config = dict(
    moe_layers=[1, 2, 3, 4, 5, 6, 7, 8, 9, 10],
    routed_scale=1.0,
    init_std_router=0.00928,
)
Below are experts of layer 6 (counted from 0) of a mixture-of-experts language model. Rows are named router (the router's row for the expert) and show model dimensions 168-223. Each number is 200 + 40 x the weight over its row's rms, rounded and kept within 0 to 999.
After each expert's rows: "gets" lists some tokens that make up at least twice as much of what it gets as of all text. This comes from a sample of Wikipedia text that the model never trained on. Tokens count by the router's weight.

# expert 18
router,166,239,195,124,154,287,239,186,215,211,207,188,183,191,179,101,175,125,260,132,221,317,178,204,190,250,208,145,241,175,210,211,146,147,228,230,203,127,233,165,271,168,187,227,240,197,189,214,181,205,126,257,207,169,226,193
gets: "2", "S", "U", "E", "I", "A"

# expert 177
router,148,241,289,169,169,242,196,236,237,209,269,248,183,206,205,175,213,150,205,204,190,221,204,125,248,242,252,252,192,196,233,138,189,164,179,205,205,210,242,219,198,202,252,170,208,198,189,210,196,207,170,252,122,277,131,158
gets: " A", " S", " E", " O", " T", " Le"

# expert 148
router,178,208,219,162,174,209,194,194,267,224,228,238,197,157,233,134,251,171,288,138,191,231,267,162,300,165,242,160,240,188,228,195,85,116,205,139,196,191,221,181,215,234,244,207,191,254,290,204,227,200,198,207,221,235,183,217
gets: "s", "ation", "ment", "ity", "ion", "tion"

# expert 173
router,182,229,172,189,185,226,245,177,227,158,194,183,173,218,246,168,227,180,170,116,197,193,223,184,171,169,192,218,240,159,226,195,177,152,195,231,194,274,227,215,274,235,201,218,164,235,291,294,171,199,214,251,146,221,120,223
gets: "|", " |", " the", "-", ":", "="

# expert 171
router,176,207,213,133,139,254,279,174,210,207,180,246,132,147,251,176,240,167,157,177,211,213,215,193,219,203,234,196,196,152,255,223,171,132,171,192,198,203,141,130,221,209,222,251,245,247,222,248,129,219,159,273,180,242,237,207
gets: "2", "1", " |", "3", "4", "–"

# expert 102
router,197,183,272,155,138,218,108,209,214,313,192,239,227,201,178,126,201,139,232,198,222,200,220,118,292,219,213,242,197,141,218,179,160,161,207,160,187,189,199,242,272,121,191,180,232,202,187,264,226,277,138,286,239,181,210,192
gets: " (", " to", " he", " it", " that", " It"

# expert 103
router,129,202,215,147,181,220,240,212,199,206,281,260,193,161,233,158,206,147,186,185,174,198,174,157,240,252,227,146,217,130,282,172,73,190,161,187,201,214,241,209,212,173,232,222,192,197,214,228,241,193,201,221,225,188,186,199
gets: "s", " film", " game", " album", " series", " company"

# expert 112
router,158,254,207,202,151,233,218,176,195,161,199,263,150,243,266,127,194,218,180,212,213,243,200,217,198,235,212,205,237,178,300,132,161,137,204,228,201,224,219,215,172,160,237,225,182,244,262,177,241,216,116,252,115,228,198,232
gets: " the", " States", ")", ":", " of", " United"

# expert 60
router,147,234,232,181,196,158,189,169,175,189,216,219,159,211,268,73,270,175,181,237,226,218,240,149,265,228,232,249,217,181,211,169,189,149,160,238,180,201,218,134,233,216,200,218,166,154,262,240,174,202,99,226,245,234,200,260
gets: " ", "ven", "con", "curr", "ci", "cre"

# expert 17
router,211,175,283,175,144,267,271,128,226,194,223,251,231,156,205,142,173,157,230,104,192,178,212,165,251,197,241,239,200,155,200,117,192,133,204,190,173,231,164,206,270,190,253,169,195,173,193,264,161,210,174,266,204,252,205,239
gets: "2", "1", "3", "4", "5", "6"

# expert 134
router,164,194,198,179,140,291,217,176,192,250,218,227,206,249,213,156,215,141,211,112,225,220,189,156,166,118,227,258,205,107,308,166,134,167,191,190,169,275,211,190,190,213,177,218,219,226,257,248,199,198,196,220,245,228,128,197
gets: " |", "|", ";", "|---|", "---|---|---|---|", "|---|---|"

# expert 156
router,126,195,237,194,206,211,191,201,246,149,179,243,205,169,203,165,250,166,258,129,219,258,200,131,234,187,200,230,218,203,203,171,233,146,187,153,165,193,251,159,208,236,253,245,170,227,216,235,237,208,167,241,185,263,244,151
gets: "|", "-", ":", " as", ",", " including"

# expert 1
router,205,230,194,226,207,217,164,166,190,173,246,227,255,206,211,124,244,168,197,222,212,220,252,176,207,213,170,215,248,82,222,225,182,141,224,201,195,273,266,188,289,196,283,199,159,201,192,183,221,228,98,270,196,309,223,191
gets: " E", "2", "C", "A", "E", "1"

# expert 52
router,146,215,224,168,222,258,196,184,203,147,189,224,188,219,250,101,145,141,189,202,202,215,201,147,191,284,253,166,200,134,245,229,143,217,221,225,175,209,239,114,277,249,233,238,136,160,168,165,228,212,88,303,201,211,214,194
gets: "C", " C", "D", "c", "–", "P"

# expert 125
router,219,212,263,122,155,255,230,114,229,232,262,230,130,183,224,185,179,186,201,163,167,253,241,236,208,185,209,189,258,175,235,183,90,174,178,165,205,216,213,167,231,171,268,161,193,254,211,215,266,209,128,269,166,169,115,248
gets: "s", " city", " City", " town", " state", " district"

# expert 132
router,147,192,138,151,142,293,256,197,187,134,214,240,213,229,225,70,240,174,187,239,189,262,193,161,230,245,254,194,209,175,212,236,200,158,201,207,258,172,225,163,286,187,207,191,159,151,224,253,208,251,99,276,177,266,253,168
gets: "S", "B", "N", "P", "G", "M"

# expert 30
router,168,156,189,137,143,222,229,179,247,221,216,201,142,181,169,143,229,255,159,194,183,212,245,188,291,212,269,168,288,159,219,192,180,146,225,219,150,216,289,131,234,161,256,148,171,200,220,186,205,260,220,209,233,273,253,244
gets: "|", " War", " war", "ed", ";", "y"

# expert 147
router,126,211,247,215,189,177,221,206,284,188,192,251,193,210,189,177,243,203,221,206,201,312,218,155,275,210,212,214,195,124,235,201,215,194,248,222,227,258,205,191,201,314,268,263,217,206,207,214,157,250,145,281,264,241,208,178
gets: ".", ",", " and", " was", " but", ";"

# expert 27
router,122,170,241,178,111,208,209,131,175,154,191,219,227,241,249,102,153,184,252,144,199,246,231,168,275,155,278,188,192,119,223,176,134,199,170,222,178,183,221,223,256,223,265,159,206,210,201,203,208,223,129,193,224,220,231,171
gets: " |", ".", "\n", ")", ":", ")."

# expert 139
router,173,183,254,252,221,275,156,176,176,192,231,208,203,275,237,197,165,165,243,163,195,208,191,195,228,180,221,185,200,157,213,188,156,177,179,154,205,208,222,166,282,195,238,266,224,210,198,257,210,235,177,312,261,252,251,192
gets: " was", " is", " it", " are", " were", " be"

# expert 96
router,189,280,236,204,195,220,190,215,197,280,175,234,172,187,159,128,221,143,172,223,225,270,256,173,220,193,257,104,167,165,251,174,180,209,216,183,205,145,227,169,242,228,234,182,135,239,244,181,191,206,111,269,163,230,209,207
gets: " \"", "\"", " for", "'", " $", " without"

# expert 75
router,188,173,190,180,147,214,180,194,263,236,212,225,238,204,164,131,159,194,214,177,129,200,214,81,273,203,243,206,237,127,175,193,224,156,251,190,186,191,243,157,234,216,213,234,216,175,180,158,238,193,140,270,236,231,179,230
gets: " ", " +", " −", " $", " over", " £"

# expert 179
router,185,216,203,161,157,220,249,205,189,239,185,252,220,223,229,122,204,177,218,157,180,234,229,190,213,241,263,107,206,175,237,151,93,104,281,224,181,175,180,152,222,178,263,248,226,281,206,186,165,195,151,221,186,286,179,194
gets: ")", "\n", "\"", "ation", "ing", "ion"

# expert 130
router,186,222,252,184,179,251,277,182,220,234,205,226,179,143,202,129,221,173,235,189,201,323,228,168,233,222,235,184,175,214,269,181,232,216,247,164,173,242,243,243,234,274,229,273,166,294,218,183,198,207,208,277,248,230,244,189
gets: " for", " with", " of", " by", " to", "ing"

# expert 26
router,153,189,268,181,230,257,225,204,188,203,220,210,201,296,219,146,206,134,236,192,124,297,197,189,177,197,212,176,169,101,219,160,191,153,177,204,220,296,262,226,254,232,220,227,191,216,195,257,199,280,212,258,266,264,236,212
gets: " was", " is", " were", " are", " be", " had"

# expert 105
router,117,235,157,260,151,204,241,164,246,173,243,252,196,253,196,125,221,187,161,182,197,245,244,169,296,141,218,213,208,150,209,141,152,217,214,117,216,209,233,164,235,274,163,274,199,208,211,195,161,185,122,189,256,241,234,265
gets: "th", "d", "ard", "nd", "ck", "ell"

# expert 150
router,126,203,179,202,149,261,241,237,257,215,237,191,235,197,192,182,221,103,243,137,185,218,254,161,190,258,217,178,186,164,207,212,162,160,195,190,232,237,211,226,348,170,209,194,164,180,221,232,192,271,194,248,223,198,244,231
gets: " in", " was", " on", " released", " re", " film"

# expert 79
router,121,140,245,183,209,198,233,220,180,220,252,232,191,191,253,173,142,186,222,228,201,265,237,98,295,215,188,254,131,141,231,188,173,186,227,224,212,180,210,190,271,214,247,219,203,289,219,225,137,181,187,266,143,214,192,202
gets: "s", "es", "'", " their", "as", " works"

# expert 7
router,157,197,228,186,168,226,217,242,194,230,175,235,168,192,203,122,195,220,246,198,214,289,230,193,180,158,203,131,199,176,254,198,102,202,212,237,200,224,140,163,277,203,264,271,185,266,227,285,179,225,159,258,208,262,196,221
gets: " of", " with", "ing", " by", " for", " as"

# expert 94
router,168,233,230,199,79,266,211,141,231,190,226,215,156,149,246,149,262,176,178,208,146,216,242,203,262,182,217,175,198,187,205,173,198,189,228,155,186,190,230,197,256,209,170,151,152,216,210,243,219,214,116,241,225,268,228,241
gets: "2", "1", "3", "4", "5", "6"

# expert 190
router,153,231,242,193,173,303,228,226,255,267,243,268,229,233,232,154,226,191,235,133,205,273,251,140,223,177,258,227,138,170,251,201,177,161,187,161,237,187,249,149,221,232,170,266,179,241,214,203,238,186,103,189,258,199,188,213
gets: "\n", "==", "===", ".", "====", "---|---|---|---|"

# expert 97
router,152,179,284,253,147,216,216,234,254,228,216,199,190,201,152,149,166,155,177,151,164,222,226,129,263,166,208,210,209,174,263,190,209,201,249,205,203,221,183,207,218,249,224,219,211,266,269,278,183,194,216,267,238,263,181,174
gets: " that", "=", "-", " as", "ed", "ing"

# expert 41
router,164,216,182,174,190,184,217,189,172,151,264,161,197,202,223,116,218,183,254,208,89,266,217,175,187,234,217,142,264,168,274,201,94,136,221,193,208,228,198,192,235,164,283,169,221,238,220,192,211,217,115,237,215,267,234,205
gets: "\n", "==", "===", " ===", " ==", " ="

# expert 3
router,158,198,230,161,73,282,181,160,205,178,206,271,170,308,197,141,170,168,177,222,231,232,210,194,206,150,252,206,184,186,226,196,210,138,174,142,247,245,274,248,304,190,190,188,183,188,159,198,160,224,177,233,191,247,107,171
gets: " to", "m", "b", " not", " can", "g"

# expert 146
router,215,244,257,222,129,222,184,170,252,256,196,200,182,166,229,177,175,170,239,127,164,209,248,218,234,190,243,233,267,169,204,218,131,112,247,146,182,195,177,185,249,238,197,173,180,179,179,216,161,195,142,298,195,214,190,174
gets: "1", "2", "3", "4", "5", "0"

# expert 58
router,175,138,236,181,189,211,172,211,186,185,266,252,153,231,194,161,210,162,153,199,203,250,222,135,220,207,289,262,195,147,205,201,162,148,179,193,201,210,184,156,307,230,230,254,222,201,270,235,219,217,219,232,131,192,161,238
gets: "s", " S", " D", "d", "S", " B"

# expert 127
router,140,206,184,160,105,239,193,173,222,176,204,253,228,258,217,80,158,197,231,183,171,208,239,139,231,156,221,172,244,160,201,194,152,242,207,196,139,209,236,220,243,184,246,243,157,158,205,201,207,262,155,243,215,206,162,184
gets: " ", "–", " –", "op", " order", "pp"

# expert 57
router,126,211,244,208,124,257,197,243,173,240,238,254,243,214,145,207,178,142,189,233,169,209,200,87,209,244,225,225,209,192,202,122,175,191,212,229,217,279,196,194,284,276,243,270,218,229,206,156,222,205,94,226,205,274,217,196
gets: "k", " K", " M", " P", "'", " m"

# expert 181
router,156,282,215,126,116,217,233,189,216,166,198,183,155,216,225,190,203,179,208,167,178,238,197,172,257,250,216,117,262,80,226,195,204,166,248,214,181,243,174,217,206,145,174,243,216,249,258,245,169,224,150,285,203,194,196,216
gets: "0", "5", "6", "4", "8", "7"

# expert 191
router,187,253,217,220,177,254,189,174,198,188,209,234,200,187,199,120,228,172,201,219,189,235,195,164,249,267,285,225,205,173,219,171,189,165,199,260,191,246,230,202,239,229,268,208,142,182,187,198,205,244,205,253,152,246,206,191
gets: " P", " S", " Re", " p", " Al", " re"

# expert 6
router,156,197,211,149,181,303,163,211,187,207,302,219,214,187,257,107,192,212,181,145,205,215,206,194,199,220,234,193,247,162,236,111,208,143,208,168,211,215,255,179,254,224,261,220,185,186,216,271,204,231,150,268,241,260,140,247
gets: " Al", "1", " A", " Ar", " La", " El"

# expert 38
router,147,299,196,160,130,245,155,188,192,188,249,220,189,128,167,192,143,195,230,165,138,275,194,146,253,194,177,209,195,103,254,245,203,70,220,170,167,222,230,187,239,262,232,213,200,207,212,214,235,217,140,276,212,266,193,178
gets: " a", " an", " re", " in", "re", " A"